From a checkpoint of a small mixture-of-experts model trained on Wikipedia.
Size: 8 layers, vocabulary 8192.
Experts: 160 GELU neurons an expert, 2 picks a token, a sigmoid router.
Training: 257M tokens, 3925 steps.
Below are experts of layer 5 (counted from 0) of a mixture-of-experts language model. Rows are named router (the router's row for the expert), down (a neuron's output weights, with its number) and show model dimensions 0-159. Each number is 50 + 15 x the weight over its row's rms, rounded and kept within 0 to 99.
Before each expert's rows: a language model's description of what the expert responds to. This comes from a sample of Wikipedia text that the model never trained on.

# expert 32
What it handles: Forms of be and have after a subject, mostly was, is, were, has, had, as in he was elected, it had slowed.
router:41 42 48 40 58 27 35 37 54 38 26 54 22 52 13 77 68 35 55 60 67 20 48 70 46 56 67 60 46 43 43 51 51 32 76 37 49 51 68 64 36 63 52 75 40 53 44 54 42 58 51 34 44 43 43 66 39 32 53 67 29 48 76 66 55 78 49 33 62 49 41 54 35 52 78 35 44 71 47 60 62 43 57 60 59 52 64 47 63 44 69 83 37 11 74 60 56 63 67 22 57 71 52 65 40 53 33 25 57 47 56 46 56 65 64 48 38 54 49 74 60 64 31 51 23 55 51 70 23 42 52 31 80 34 40 31 45 57 65 35 29 65 51 55 78 37 30 71 27 51 41 68 44 52 17 55 65 63 32 58
down0:76 33 47 53 47 41 37 35 55 30 37 55 40 62 29 57 76 60 36 56 51 28 49 13 55 66 82 70 75 59 48 62 34 17 73 67 56 44 47 57 45 66 63 40 27 47 87 59 29 41 59 35 77 54 53 36 56 52 47 41 62 63 33 61 52 40 72 49 65 55 32 59 43 28 78 43 34 49 38 59 43 48 43 60 64 35 63 63 42 37 39 81 94 59 54 48 44 30 22 46 45 27 30 44 63 42 48 85 66 33 60 37 19 21 45 24 44 32 67 34 52 45 52 40 56 70 38 39 69 62 57 48 60 68 47 35 47 44 45 55 53 67 46 53 40 65 57 43 64 42 60 43 43 38 39 61 83 42 46 50

# expert 60
What it handles: Mid-word consonant clusters inside longer, often Latinate words, such as mon-oc-otyledonous, nec-rop-olis, det-erg-ent, ext-rem-e, ly-ric-ist.
router:29 83 32 62 41 37 59 34 39 32 39 30 39 49 29 57 64 34 37 45 54 61 34 41 35 34 31 59 53 70 66 63 55 41 72 59 56 47 45 58 54 56 61 62 24 73 71 45 68 50 56 38 58 48 31 49 58 26 44 53 29 49 73 32 52 40 66 29 54 67 37 61 54 49 74 55 36 37 72 85 37 87 65 58 47 29 43 56 55 29 32 52 24 40 56 33 69 58 65 28 55 53 71 53 34 53 62 56 38 60 27 55 35 97 66 14 63 73 67 62 72 40 42 54 16 47 27 61 41 37 57 45 46 38 48 54 67 62 53 75 25 43 64 40 68 36 35 54 45 43 65 65 44 63 43 53 48 41 36 61
down0:40 31 60 19 36 31 41 46 12 23 62 55 45 64 51 34 42 45 99 35 53 40 47 78 66 41 70 49 55 55 49 38 33 32 62 26 48 72 70 54 79 50 54 44 50 63 39 48 50 46 43 64 44 54 76 50 59 81 42 56 61 71 54 52 67 46 32 40 31 59 40 44 49 47 53 70 30 37 59 29 48 88 63 56 55 47 55 50 57 58 14 61 58 53 77 34 59 52 14 67 48 56 40 27 26 47 35 50 60 51 49 53 66 43 54 46 56 58 66 36 67 27 55 37 68 43 54 38 37 54 78 74 58 34 40 44 61 34 50 48 64 39 31 41 52 65 67 75 63 41 26 34 64 23 58 50 55 41 72 33

# expert 55
What it handles: Paragraph breaks before headings, hyphens in compounds like Quarter-finals, en dashes in year ranges, opening brackets and degree signs.
router:45 62 57 64 55 54 62 35 41 37 53 35 49 49 36 89 53 47 61 38 68 19 64 54 64 30 42 46 44 41 75 60 66 33 46 55 27 41 50 75 79 68 54 45 39 46 32 73 55 44 42 29 51 38 05 32 47 43 58 41 39 36 55 45 45 64 69 36 54 52 46 55 24 67 58 45 65 51 30 54 33 32 79 66 47 44 46 36 57 31 38 74 24 54 52 37 81 51 47 45 51 45 29 89 55 73 41 53 48 36 39 40 74 75 44 40 61 61 36 61 41 29 26 34 37 58 30 74 55 50 48 56 71 54 23 22 81 55 65 51 52 56 27 42 78 30 60 54 47 34 54 63 61 25 55 55 37 54 45 75
down0:64 54 45 51 52 54 22 38 10 74 67 49 50 31 48 67 32 58 61 34 38 29 85 55 35 71 42 37 60 28 48 62 82 54 54 72 73 12 61 40 54 51 76 71 55 67 23 51 52 66 28 64 52 55 46 53 71 68 34 55 24 67 35 51 50 42 26 47 53 61 47 49 73 46 36 43 55 36 24 55 46 38 64 32 40 56 49 52 46 45 76 59 39 75 55 55 37 63 59 50 61 57 44 70 63 35 31 46 36 66 59 59 53 63 50 28 55 45 53 50 54 63 41 45 25 58 44 68 49 60 72 48 73 29 52 39 74 36 19 53 60 32 48 60 57 62 69 39 64 59 23 27 40 33 36 56 22 79 69 60

# expert 31
What it handles: Paragraph breaks and equals signs opening headings, time nouns like century, years, period, era, and the piece wh in whose, somewhat, meanwhile.
router:37 59 73 86 47 46 66 52 38 14 46 48 32 57 31 50 50 43 22 44 54 45 71 07 52 47 43 38 22 66 53 71 70 31 79 40 59 30 57 63 51 54 67 67 27 87 57 45 47 42 38 32 90 66 45 44 48 16 54 75 45 56 72 35 55 56 61 36 68 43 49 64 42 49 51 36 62 47 48 53 42 45 88 63 63 31 43 62 45 43 53 71 36 16 58 28 64 53 60 44 64 45 58 69 32 59 41 44 49 63 50 76 67 59 46 46 41 49 47 62 64 61 40 60 37 40 31 55 29 33 38 49 52 44 46 34 66 63 60 68 29 47 35 69 47 42 46 68 41 28 47 50 68 18 53 44 58 25 48 53
down0:35 77 43 39 55 77 57 45 61 59 72 27 50 67 51 71 57 14 56 35 52 53 38 48 31 60 75 36 26 38 52 70 47 68 22 55 23 52 62 56 38 47 36 64 45 33 64 46 52 55 38 49 75 30 40 55 29 38 46 29 51 43 36 60 63 47 52 37 61 49 39 50 48 57 75 78 52 44 53 46 34 43 63 68 72 55 58 53 70 47 54 50 47 60 51 53 58 42 54 39 30 62 21 40 09 11 86 51 27 60 25 57 49 60 64 24 39 63 36 58 38 61 45 55 50 46 59 75 83 45 29 66 26 83 36 62 31 63 64 58 68 40 54 39 56 48 50 33 74 35 71 40 39 40 27 43 44 48 49 66

# expert 6
What it handles: Word pieces inside words, often song titles and titles, such as Kn-ow, Homi-ci-de, Prin-ci-pal, re-du-bbed, plus words like do, go, live.
router:26 57 56 62 16 52 56 30 22 42 60 70 45 31 23 59 80 20 68 58 45 44 55 53 72 48 43 28 50 64 77 38 56 49 65 28 33 44 73 42 66 36 77 56 46 54 56 58 31 48 51 30 46 52 26 51 48 47 46 50 48 33 55 44 37 64 77 20 57 53 51 58 49 61 43 56 50 68 37 55 59 58 38 42 51 57 59 55 37 41 53 66 19 21 65 46 51 99 52 44 54 54 50 49 41 90 38 41 44 39 37 52 40 55 56 46 72 40 61 54 64 50 29 38 46 70 45 74 54 55 83 32 61 44 36 34 66 39 81 53 28 69 44 57 55 48 35 55 54 58 66 51 80 59 44 41 52 18 46 69
down0:38 46 39 54 44 54 55 27 83 44 43 69 67 55 62 61 54 47 31 26 47 46 47 35 60 59 67 53 53 46 53 50 59 33 28 52 61 35 38 64 53 44 40 34 76 68 59 55 59 52 75 39 44 62 39 31 26 32 65 82 85 43 54 78 46 42 41 79 42 37 66 48 56 34 08 54 56 53 41 48 51 55 43 33 46 32 52 58 57 62 28 63 21 46 62 67 48 66 21 57 51 66 49 44 64 34 65 47 71 46 39 42 79 49 70 54 38 43 55 75 34 41 48 24 69 32 48 35 82 67 75 76 49 50 16 62 46 68 38 34 57 12 52 77 45 36 47 38 52 51 25 34 53 47 39 64 40 26 44 56

# expert 50
What it handles: Pipe separators between cells in wiki tables of sports results, statistics and lists, for example | Maksimir |.
router:23 57 62 64 39 39 31 41 42 20 62 53 53 37 46 66 65 51 66 73 62 21 66 40 64 34 51 16 53 69 58 39 58 28 49 49 19 11 64 78 63 66 70 59 51 49 52 44 38 65 48 29 31 54 37 41 58 38 61 65 51 48 61 45 67 49 58 30 57 50 43 88 37 61 54 47 62 62 52 49 37 52 54 86 84 41 68 57 43 09 40 79 21 39 45 23 28 62 80 27 76 47 57 56 57 60 31 49 45 40 47 49 52 55 45 53 50 36 39 52 70 43 52 44 63 38 30 41 54 42 63 53 46 58 38 42 64 41 64 56 40 60 53 61 65 38 19 71 35 36 44 62 38 62 27 59 55 34 45 72
down0:53 44 36 29 57 38 72 43 65 35 56 65 51 34 12 76 45 67 39 42 53 74 35 46 56 45 31 73 45 55 38 52 40 52 65 24 48 66 49 61 24 67 36 41 37 47 19 50 43 35 45 63 34 39 47 53 75 60 36 56 59 42 66 68 44 48 36 41 44 66 64 56 29 38 38 27 47 43 97 49 35 49 44 20 34 81 61 66 67 51 71 55 55 56 45 60 68 39 79 35 71 43 62 38 56 55 46 54 66 73 28 49 55 32 53 34 59 70 23 68 17 21 43 44 60 35 40 82 55 73 59 68 40 34 72 54 43 60 64 53 63 71 43 42 62 66 60 76 52 51 50 41 60 49 44 68 47 49 36 27

# expert 22
What it handles: Short pieces starting a word, often after an opening bracket or quote, such as is, Le, de, a (isoform, Lead, degenerate).
router:44 52 48 66 35 25 50 45 51 28 57 43 47 49 40 72 65 25 41 38 47 38 41 32 41 48 94 39 21 41 34 62 58 70 44 23 46 37 61 80 47 67 44 69 43 45 76 35 28 53 49 21 51 42 29 34 60 41 59 54 49 27 49 67 72 74 52 34 67 50 54 55 47 48 67 50 57 44 65 36 54 63 47 59 80 43 75 73 40 47 48 60 51 55 67 49 45 66 74 50 45 50 42 75 38 71 28 41 18 35 45 43 53 68 50 34 73 59 77 70 75 57 35 40 61 62 38 67 36 34 32 57 37 07 51 61 70 58 62 49 35 34 41 71 74 33 41 51 40 47 53 60 70 48 27 77 32 59 52 63
down0:60 47 50 20 53 28 50 57 53 66 53 49 58 52 41 70 37 69 22 43 44 29 56 37 54 51 58 54 79 35 23 56 61 49 28 35 55 35 46 54 58 64 43 43 66 28 56 73 44 57 62 44 66 30 77 45 35 38 59 26 57 71 54 49 43 73 30 44 38 30 26 43 77 52 37 51 43 86 58 44 41 24 67 62 38 50 45 21 83 41 90 49 32 35 47 64 48 37 50 77 60 49 66 63 59 64 46 50 65 32 69 43 73 53 48 54 43 41 36 66 50 39 53 34 62 34 57 36 74 48 75 81 41 76 43 29 56 56 56 55 37 42 61 66 24 51 42 52 65 11 51 31 22 46 60 55 69 61 66 55

# expert 49
What it handles: Coordinating words joining list items and clauses, mainly and, or, while, including, plus hyphen bullets starting list entries and table pipes.
router:27 73 54 72 54 29 47 28 38 21 65 50 47 60 41 71 65 35 44 68 56 33 62 15 59 27 58 44 38 55 64 51 71 41 70 49 46 25 77 58 72 48 52 59 63 36 46 23 37 52 34 26 54 55 34 38 60 46 62 77 48 41 67 56 75 58 66 43 70 27 22 66 54 76 62 63 70 61 40 45 54 52 56 61 61 48 72 43 46 21 62 80 25 33 58 42 39 72 62 29 70 49 37 74 57 65 24 36 43 45 46 54 51 76 26 58 52 48 52 56 70 43 27 56 44 44 27 65 46 28 54 34 68 24 38 50 60 60 65 62 35 38 54 59 59 29 30 44 59 38 63 58 62 48 27 44 48 45 24 62
down0:54 46 74 56 69 39 80 58 57 72 52 56 64 49 44 45 31 63 52 58 75 78 38 53 49 71 54 38 33 57 47 22 47 37 46 49 44 32 56 43 39 42 57 63 52 59 35 39 43 41 53 99 65 41 55 51 61 67 65 51 56 79 08 70 45 57 52 54 56 52 57 18 62 64 50 59 56 53 26 41 63 61 53 68 33 55 38 47 17 27 30 62 40 82 47 49 39 59 54 46 41 51 40 55 20 53 52 60 30 58 81 46 73 66 55 43 29 64 29 45 22 43 39 51 39 38 56 53 52 49 35 66 31 56 73 55 39 30 83 17 76 46 36 69 27 47 41 46 23 50 57 73 63 29 36 45 55 38 49 54

# expert 7
What it handles: Function words carrying clause structure in running prose: relative and subordinating words, modals, negation and adverbs, such as which, would, not, however.
router:34 64 38 47 54 18 53 29 39 36 44 60 66 66 45 69 65 36 19 55 83 35 60 23 52 40 51 48 45 64 57 71 67 47 77 33 53 23 61 62 49 54 57 62 51 50 49 45 37 50 32 41 66 54 43 28 25 34 57 62 15 59 72 60 60 70 67 33 72 39 16 65 39 60 56 56 66 44 44 44 55 51 42 59 65 50 69 50 47 21 42 85 26 40 67 44 56 82 70 33 74 54 49 63 56 82 64 40 48 45 36 55 70 56 47 67 77 60 59 76 64 43 45 58 31 44 57 82 54 48 63 32 64 35 52 26 59 56 52 63 43 31 41 44 55 43 27 49 58 48 51 74 57 22 27 56 54 40 38 67
down0:43 30 60 93 68 39 44 47 38 64 62 61 21 44 66 62 38 52 49 23 50 27 58 68 29 58 66 63 46 52 33 62 40 46 48 26 54 39 45 59 50 50 42 41 63 78 81 67 57 55 45 29 35 45 74 39 56 39 38 40 71 25 65 81 57 60 76 33 49 67 52 47 50 45 64 24 45 27 62 47 60 40 81 22 27 35 51 67 30 69 61 56 45 51 54 38 31 51 36 53 41 37 62 47 56 53 40 74 40 65 46 58 37 32 58 72 46 75 50 49 75 50 78 51 22 46 48 42 52 53 38 76 25 46 39 42 46 54 63 60 57 58 57 69 50 32 48 73 42 37 57 90 22 40 77 56 51 26 52 54

# expert 0
What it handles: Short consonant-vowel word pieces early or mid-word, often in names and sports text, such as str-ea-k, p-ixels, Mar, per, trans.
router:34 58 62 41 53 32 85 38 47 44 48 29 55 46 35 33 54 24 65 63 68 41 67 49 58 43 37 54 40 55 52 51 51 42 68 50 40 38 68 42 58 79 72 67 23 40 46 58 54 54 10 45 51 71 43 41 56 37 53 51 38 60 60 60 42 54 73 34 62 53 47 55 43 52 63 45 48 47 44 48 42 58 39 69 34 59 70 60 42 27 48 52 33 70 43 35 74 43 65 30 67 96 39 69 26 71 47 63 55 49 00 50 31 61 42 52 56 60 54 36 36 54 46 77 42 66 42 66 46 39 33 42 61 46 47 11 54 44 63 80 30 66 57 39 54 44 22 81 48 33 30 70 58 48 57 35 67 56 70 40
down0:42 72 57 49 44 41 17 52 45 32 32 34 58 46 41 41 36 15 77 43 50 55 45 63 65 48 76 42 50 47 30 64 61 67 49 65 70 46 36 50 38 30 39 62 76 47 52 40 27 59 22 63 69 48 66 27 54 48 68 67 73 19 32 52 60 53 44 38 45 58 72 38 62 57 36 66 42 44 74 69 60 75 41 61 51 28 41 36 32 55 60 75 19 65 40 45 52 54 83 54 57 92 33 47 34 25 47 49 38 49 25 64 49 53 60 32 28 40 58 42 37 58 47 46 37 43 79 45 48 27 64 57 57 46 45 67 49 62 46 52 58 41 46 73 38 62 68 27 81 31 46 59 74 71 52 56 58 49 81 39

# expert 39
What it handles: Final pieces of personal surnames and full surnames, such as -son, -mann, -berg, McDon-ald, Selznic-k, Johnson, Thompson.
router:39 49 55 55 67 47 35 35 29 37 50 48 57 71 57 74 61 25 39 59 61 48 56 62 37 47 40 61 32 65 30 59 63 18 56 77 57 29 57 66 37 52 71 38 44 54 55 53 46 39 17 53 50 60 33 31 60 34 33 57 20 64 55 15 63 62 84 45 81 45 50 68 42 40 59 55 54 55 66 80 42 67 71 60 67 41 62 64 33 42 54 52 37 24 74 50 66 92 69 44 62 41 42 47 34 80 53 46 69 62 14 57 34 49 47 29 47 37 47 50 71 59 47 50 53 44 40 75 47 54 33 42 30 34 43 38 49 48 57 67 33 55 30 62 70 45 20 65 32 48 45 58 70 27 33 44 31 65 49 69
down0:49 38 46 41 59 55 51 37 45 58 58 86 48 54 40 67 43 28 23 40 16 31 37 55 49 36 57 60 50 63 30 13 67 43 31 42 25 26 41 68 51 42 40 48 21 49 65 55 35 62 52 56 48 46 87 60 41 36 47 50 58 43 63 38 55 48 42 56 50 63 79 36 56 67 46 32 12 72 56 49 63 70 42 21 76 57 63 53 33 61 71 33 58 33 36 77 91 29 50 58 54 61 47 55 54 55 71 52 48 31 40 57 44 43 62 77 54 42 75 44 52 42 84 70 58 44 36 53 82 45 42 53 52 52 38 51 42 82 49 49 42 52 44 57 35 83 29 62 41 37 57 58 32 27 70 49 55 51 58 38

# expert 44
What it handles: Prepositions that introduce a noun phrase in running prose, such as much of the, splintered into, vocals by, during, through.
router:25 55 72 64 33 12 45 12 32 33 31 65 80 45 19 48 53 37 55 64 77 41 41 38 60 44 63 48 38 39 58 64 65 46 66 42 53 38 75 53 56 47 62 72 47 45 45 65 42 67 39 51 60 42 37 21 45 18 43 65 46 63 55 79 47 89 54 43 62 41 40 40 32 78 38 41 49 44 32 35 49 70 50 61 56 47 69 41 42 38 57 74 30 40 68 34 50 73 49 43 46 60 49 81 54 74 54 11 47 51 52 69 58 80 62 52 53 57 63 78 62 49 39 28 21 34 30 58 61 52 61 28 61 33 52 47 57 66 58 56 41 47 54 50 54 41 42 34 55 35 63 66 47 48 47 55 37 41 47 88
down0:53 72 55 39 53 30 58 58 43 56 52 15 41 50 45 44 60 29 49 48 65 58 48 43 40 66 47 47 53 35 64 70 30 33 15 48 35 53 25 74 53 67 46 32 65 44 49 64 61 55 39 59 31 78 50 51 68 52 75 48 56 57 51 71 78 57 52 44 49 61 50 50 35 48 41 37 41 63 44 71 64 55 57 50 73 24 60 29 50 31 79 31 67 73 35 42 04 42 64 53 71 77 45 31 48 45 60 38 48 55 55 46 86 66 57 60 37 39 54 56 20 34 42 36 53 33 55 68 27 44 36 51 48 41 40 41 55 32 46 48 39 49 50 41 44 45 45 33 28 65 72 88 60 64 50 22 42 48 01 66

# expert 14
What it handles: Final pieces of place and personal names, often before a comma, such as Quett-a, Nova Scoti-a, Palo Alt-o, plus whole country names like Spain.
router:56 53 42 62 64 27 54 46 39 32 70 53 42 54 51 78 70 26 33 71 54 37 73 59 49 50 56 54 27 64 31 55 53 17 51 57 39 25 63 81 54 55 71 40 55 41 63 51 32 44 35 42 31 67 24 45 45 40 70 66 36 58 54 25 57 56 58 29 79 43 29 62 19 33 56 50 70 64 39 65 57 39 50 61 68 35 68 60 30 39 80 59 51 48 72 48 39 80 92 42 60 40 47 51 34 67 28 51 61 60 25 42 40 47 40 28 45 46 50 54 61 64 34 65 57 41 61 79 36 30 38 36 48 41 41 56 45 48 62 65 30 43 49 62 64 43 30 54 22 53 57 62 82 37 28 37 36 72 64 68
down0:57 44 28 80 70 44 39 35 56 62 42 30 68 41 59 54 39 36 34 37 59 41 77 48 42 48 60 74 59 37 22 47 58 75 14 40 35 55 41 46 76 35 40 35 54 52 43 56 53 62 67 38 43 48 41 33 26 64 36 55 55 38 43 26 52 33 62 69 54 45 35 41 43 61 36 61 36 44 82 51 50 23 40 73 63 49 20 63 44 38 61 80 59 39 43 91 64 46 54 46 74 46 57 43 77 57 39 54 55 46 40 66 51 35 90 52 73 54 45 61 72 61 59 51 51 68 42 57 34 56 52 54 70 46 62 55 68 49 51 27 70 45 58 73 35 37 28 53 22 32 30 46 18 27 48 58 30 65 48 78

# expert 20
What it handles: Periods ending sentences, often after years or numbers, as well as dots in initials, abbreviations and decimals, such as 1902., U.S., F., 2.58.
router:14 80 71 57 32 37 48 42 51 38 63 31 79 41 28 56 66 19 57 64 69 40 53 44 33 24 50 19 37 67 46 69 54 41 45 68 33 46 69 71 66 60 52 50 56 46 50 43 27 69 31 45 32 55 42 43 37 27 62 58 65 60 56 72 62 81 67 43 60 33 47 72 42 33 54 50 78 35 51 65 51 21 48 52 39 51 68 54 39 61 73 74 30 43 41 50 60 56 45 42 42 59 40 63 43 40 49 60 22 82 43 65 51 70 51 41 61 30 61 68 45 59 18 71 50 44 45 65 47 52 32 52 50 29 38 38 54 43 78 56 23 51 48 48 59 20 63 79 55 61 38 53 75 46 28 29 51 66 56 67
down0:48 66 41 73 25 55 46 57 66 57 65 26 45 55 54 25 70 43 48 53 46 22 28 44 29 45 35 65 69 73 72 39 57 54 66 50 50 40 47 62 56 38 74 85 43 46 49 48 52 42 67 46 61 62 55 40 61 35 61 51 34 88 52 42 57 23 35 46 43 55 59 40 58 55 69 50 07 55 70 48 50 97 46 77 39 43 56 48 47 17 53 41 86 46 54 28 62 41 66 55 42 53 34 36 71 64 42 42 58 62 54 50 16 36 48 27 42 43 63 18 37 14 62 43 57 38 41 38 41 57 56 44 57 74 64 50 46 62 51 37 47 58 58 49 59 35 18 51 51 60 54 30 41 81 46 52 48 50 51 80

# expert 35
What it handles: Measurement units after numbers and slash separators in infoboxes and stats, such as m, ft, km, kg, /, closing braces.
router:60 67 60 57 35 51 71 13 37 28 57 45 40 40 27 89 83 28 68 70 55 50 55 64 67 57 48 35 32 30 50 59 61 51 52 55 26 41 77 53 43 44 50 43 35 30 49 43 47 41 51 32 34 62 24 34 48 35 64 50 39 52 58 27 62 53 52 29 62 42 44 35 35 83 58 48 59 61 47 65 42 64 52 60 49 45 74 67 55 41 66 76 46 39 74 39 31 41 55 34 88 47 39 64 47 61 49 35 36 81 44 53 47 83 45 33 71 60 39 66 50 36 34 61 58 56 37 83 67 33 45 69 65 49 30 29 50 49 65 74 31 39 29 63 70 47 32 61 30 46 50 60 62 49 32 71 45 35 27 53
down0:63 55 41 50 41 41 23 62 76 47 65 29 45 79 59 42 49 55 81 59 38 42 39 15 72 61 89 42 66 48 45 32 53 50 46 66 57 47 34 51 69 45 69 58 70 42 54 34 57 31 65 62 47 40 30 43 45 57 62 38 72 64 54 52 41 39 70 45 59 53 52 57 37 48 47 56 49 48 30 50 59 28 44 69 52 70 60 93 73 60 90 40 71 39 44 67 33 26 37 44 58 52 36 42 40 65 62 43 87 59 59 36 58 45 31 52 31 62 39 57 39 39 59 45 39 26 60 51 53 27 32 66 21 59 43 38 51 33 51 35 50 30 25 48 70 65 75 40 36 41 48 43 37 89 47 79 63 32 53 54

# expert 38
What it handles: First words of compound place names, such as North Carolina, West Midlands, New York, plus country names in location or birthplace fields.
router:40 61 60 58 45 34 65 04 37 36 51 43 51 45 48 38 60 30 43 70 63 11 60 50 39 59 45 32 38 49 64 86 66 27 58 63 38 29 38 53 69 58 70 52 39 69 56 39 64 52 30 45 63 53 48 35 54 28 88 74 24 53 59 54 65 45 66 34 65 52 37 47 21 61 53 47 59 34 27 58 63 30 51 63 51 66 72 47 52 26 66 49 41 42 70 30 47 67 67 42 47 39 54 75 49 47 15 22 75 48 30 67 34 52 41 35 58 71 50 51 63 61 47 58 63 51 31 58 59 49 48 38 48 41 62 48 47 59 66 71 43 68 41 57 73 56 15 50 29 20 54 63 54 48 27 48 29 50 56 72
down0:47 42 45 56 48 46 41 55 92 56 36 57 43 23 51 45 42 67 37 45 18 27 56 50 80 55 77 23 17 48 18 56 63 35 40 57 46 60 48 33 53 59 71 39 67 62 63 35 76 58 37 48 65 64 60 32 43 57 37 21 46 46 76 83 44 53 68 36 54 63 53 23 68 54 14 43 79 59 47 60 52 50 27 65 44 63 23 58 37 49 48 66 61 32 51 62 74 53 58 75 73 65 50 65 25 61 66 24 48 61 39 46 46 52 38 52 42 58 45 49 46 52 47 47 62 56 04 51 39 40 49 59 50 37 46 53 53 51 46 46 38 27 23 52 44 52 39 31 46 34 63 28 43 66 66 55 82 53 64 54

# expert 1
What it handles: Closing or inner equals signs of wiki section headings, usually right after names like History, Career, Awards, Results, Personal life.
router:32 59 50 79 52 43 50 34 40 62 29 18 73 62 39 41 72 45 70 49 60 35 61 65 33 52 55 39 58 45 53 62 90 52 44 28 46 56 48 75 64 31 67 66 39 46 45 45 66 61 34 28 64 46 55 36 30 42 37 65 18 52 60 44 68 66 68 40 50 52 29 61 49 43 52 49 75 66 40 69 43 54 93 41 58 34 47 48 45 29 58 57 15 40 34 12 34 68 67 62 64 65 56 58 44 83 34 51 44 46 37 47 35 64 71 33 68 43 75 47 40 55 37 57 44 40 32 66 38 43 33 38 38 44 44 38 72 68 50 58 38 57 43 41 89 41 28 18 33 38 66 65 43 60 45 40 55 53 48 54
down0:42 46 51 52 79 55 28 38 53 29 41 33 58 54 71 51 37 36 24 67 42 51 56 58 50 44 45 31 44 69 45 71 77 59 66 63 56 55 42 78 34 64 46 69 27 55 63 29 34 54 54 58 83 25 58 59 72 71 51 39 41 49 39 37 39 63 45 56 41 46 29 44 67 37 50 43 54 54 62 36 37 41 62 73 24 60 45 41 38 48 26 43 22 65 54 71 50 61 33 40 38 10 37 35 46 55 44 57 40 59 55 72 72 45 47 67 66 71 35 14 40 24 20 77 57 57 71 54 61 42 47 61 68 63 72 30 74 46 63 51 33 37 58 52 46 57 54 52 61 79 28 39 84 67 50 45 52 47 70 26

# expert 11
What it handles: Common nouns for a domain or institution after the or a, such as guitar, railway, tax, engine; also final digits in large table numbers.
router:40 65 55 58 56 34 51 36 22 50 49 63 50 70 37 60 67 25 47 67 60 44 76 45 55 39 58 55 34 53 46 66 75 32 67 51 44 24 70 70 55 63 66 47 55 33 52 40 44 12 32 33 61 61 30 41 34 29 60 73 19 54 61 42 65 50 61 28 77 37 29 76 27 55 60 66 61 69 51 65 40 63 60 53 59 43 65 45 35 23 51 67 40 38 71 50 44 65 80 30 72 38 55 69 51 66 48 41 31 62 26 72 60 63 48 33 72 63 51 65 68 31 41 58 24 39 48 79 55 36 69 51 61 39 36 34 53 64 57 63 33 38 47 58 57 35 21 33 51 41 60 64 67 29 37 47 22 52 44 72
down0:50 51 49 32 22 59 72 55 64 58 67 43 62 70 53 62 52 46 44 52 20 62 20 52 50 41 70 42 66 47 11 49 53 41 76 54 67 26 37 43 45 56 61 66 16 48 40 63 51 72 59 63 64 56 59 75 48 43 33 53 34 60 46 53 76 80 67 20 43 61 32 71 12 53 48 46 42 66 64 35 67 41 49 48 54 44 83 57 63 55 48 40 54 35 40 49 65 72 49 50 53 42 52 42 51 37 71 28 43 45 72 82 30 39 58 56 47 54 26 57 44 65 35 45 62 42 60 35 53 64 58 45 58 49 50 53 72 87 41 30 71 62 71 41 59 03 37 52 37 37 37 65 34 49 14 53 53 53 41 55

# expert 30
What it handles: Capitalized institution and office nouns following a place or qualifier, such as University, Council, Minister, Department, College, Director.
router:42 51 67 57 60 36 47 38 27 40 35 51 59 62 44 71 64 09 35 51 51 43 76 45 50 47 51 46 38 55 42 64 83 23 57 62 40 40 65 62 57 36 78 49 54 31 41 41 33 49 30 48 54 45 38 24 62 36 51 59 31 53 75 38 64 53 69 27 77 47 24 80 43 45 56 65 62 63 35 68 48 47 54 70 78 48 69 46 19 26 65 78 29 30 71 37 49 64 80 25 66 28 54 60 53 58 42 34 33 55 29 57 60 61 67 31 64 53 50 60 65 56 42 60 38 37 18 71 60 51 63 45 70 23 45 44 59 57 66 52 42 57 46 64 65 56 39 64 43 40 54 80 64 44 27 51 24 48 37 61
down0:50 25 18 53 51 50 42 71 65 42 55 44 63 55 51 38 41 22 29 56 41 80 62 50 43 68 21 57 79 31 54 56 49 58 71 90 58 54 40 46 35 51 59 34 37 43 37 36 57 79 69 53 49 47 80 26 74 61 58 61 30 34 41 54 54 63 39 67 46 64 64 56 50 79 58 71 39 39 49 58 57 62 52 63 41 26 52 31 43 58 40 50 40 38 69 24 65 54 34 59 45 60 32 47 75 68 48 68 62 43 37 42 88 14 40 53 52 49 77 31 30 60 38 43 77 29 53 61 28 29 39 28 26 56 27 52 36 36 53 52 37 70 44 53 58 62 49 54 47 21 61 69 34 53 59 45 53 36 67 44

# expert 25
What it handles: Short word-piece starts beginning a name or word, like No(table), ben-ef-it, Rodrí-gu-ez, Spe-ncer, plus the preposition on before dates.
router:40 66 66 55 48 10 62 36 14 41 42 43 61 74 40 49 44 50 48 69 56 28 82 68 43 70 30 43 59 62 60 52 82 52 56 40 36 44 79 53 62 50 65 54 47 38 43 44 28 39 44 44 50 45 36 34 60 41 65 68 22 72 53 55 54 43 67 38 99 21 28 72 47 59 42 67 60 67 38 40 54 57 64 53 69 50 48 47 55 17 75 62 44 37 53 50 69 78 66 37 53 47 43 64 56 75 32 54 31 25 49 77 48 59 65 47 54 70 51 52 58 57 43 39 31 54 41 62 51 26 68 45 60 51 43 60 54 40 58 48 19 38 49 29 49 16 28 54 59 64 53 80 63 62 53 29 54 42 46 56
down0:55 48 54 50 55 29 77 46 44 78 67 25 85 52 33 22 21 62 40 74 74 22 49 53 45 56 65 55 43 51 24 50 51 58 11 40 31 59 55 46 38 40 58 73 42 63 55 61 61 64 72 72 67 55 46 09 57 55 42 45 43 67 52 62 32 57 41 24 43 64 60 70 50 48 45 36 47 48 67 38 50 45 63 80 41 52 59 65 64 52 66 59 54 42 62 59 54 57 60 50 43 31 63 38 33 59 24 40 54 44 42 54 48 45 58 38 28 73 17 55 63 64 38 24 81 63 57 42 33 50 34 78 48 37 80 27 59 46 81 32 49 32 53 39 57 45 53 32 53 42 40 85 50 40 57 63 65 35 51 43

# expert 61
What it handles: Closing quotation marks and parentheses after titles or terms, plus digits, units and symbols in tables, such as ", ), kg, †.
router:38 64 43 57 53 32 49 36 25 46 49 55 40 52 28 58 70 25 37 74 63 44 84 30 40 48 48 50 37 66 40 61 72 42 56 50 40 28 72 62 49 44 66 50 55 26 41 40 39 25 30 35 52 62 35 38 37 37 63 71 28 56 74 50 57 55 64 26 85 37 31 78 38 69 53 60 62 65 48 57 32 50 56 59 69 37 69 69 44 35 69 75 38 37 72 42 27 64 72 24 74 27 46 75 59 66 42 40 41 48 36 69 58 62 45 45 73 66 62 55 64 42 41 58 33 38 46 80 54 27 57 54 67 36 41 33 57 56 67 61 32 31 39 63 66 35 38 40 49 41 58 61 80 25 39 55 31 64 40 67
down0:38 46 66 61 71 64 48 51 44 49 66 60 34 41 56 31 42 28 65 60 59 77 34 42 42 63 57 23 77 23 86 53 21 65 44 40 71 29 36 49 50 56 62 56 63 71 78 43 19 74 51 83 63 55 48 46 52 51 39 71 56 47 73 28 28 67 70 49 51 60 44 53 67 51 42 35 37 54 36 29 48 12 19 38 42 47 48 46 49 27 27 67 59 70 63 48 70 70 53 60 58 19 41 46 44 43 29 46 38 55 32 38 49 61 24 48 34 61 47 51 33 45 17 49 47 56 63 42 33 16 30 43 47 64 67 57 68 23 34 49 50 59 45 53 84 38 53 59 54 58 54 33 47 55 59 60 54 59 65 54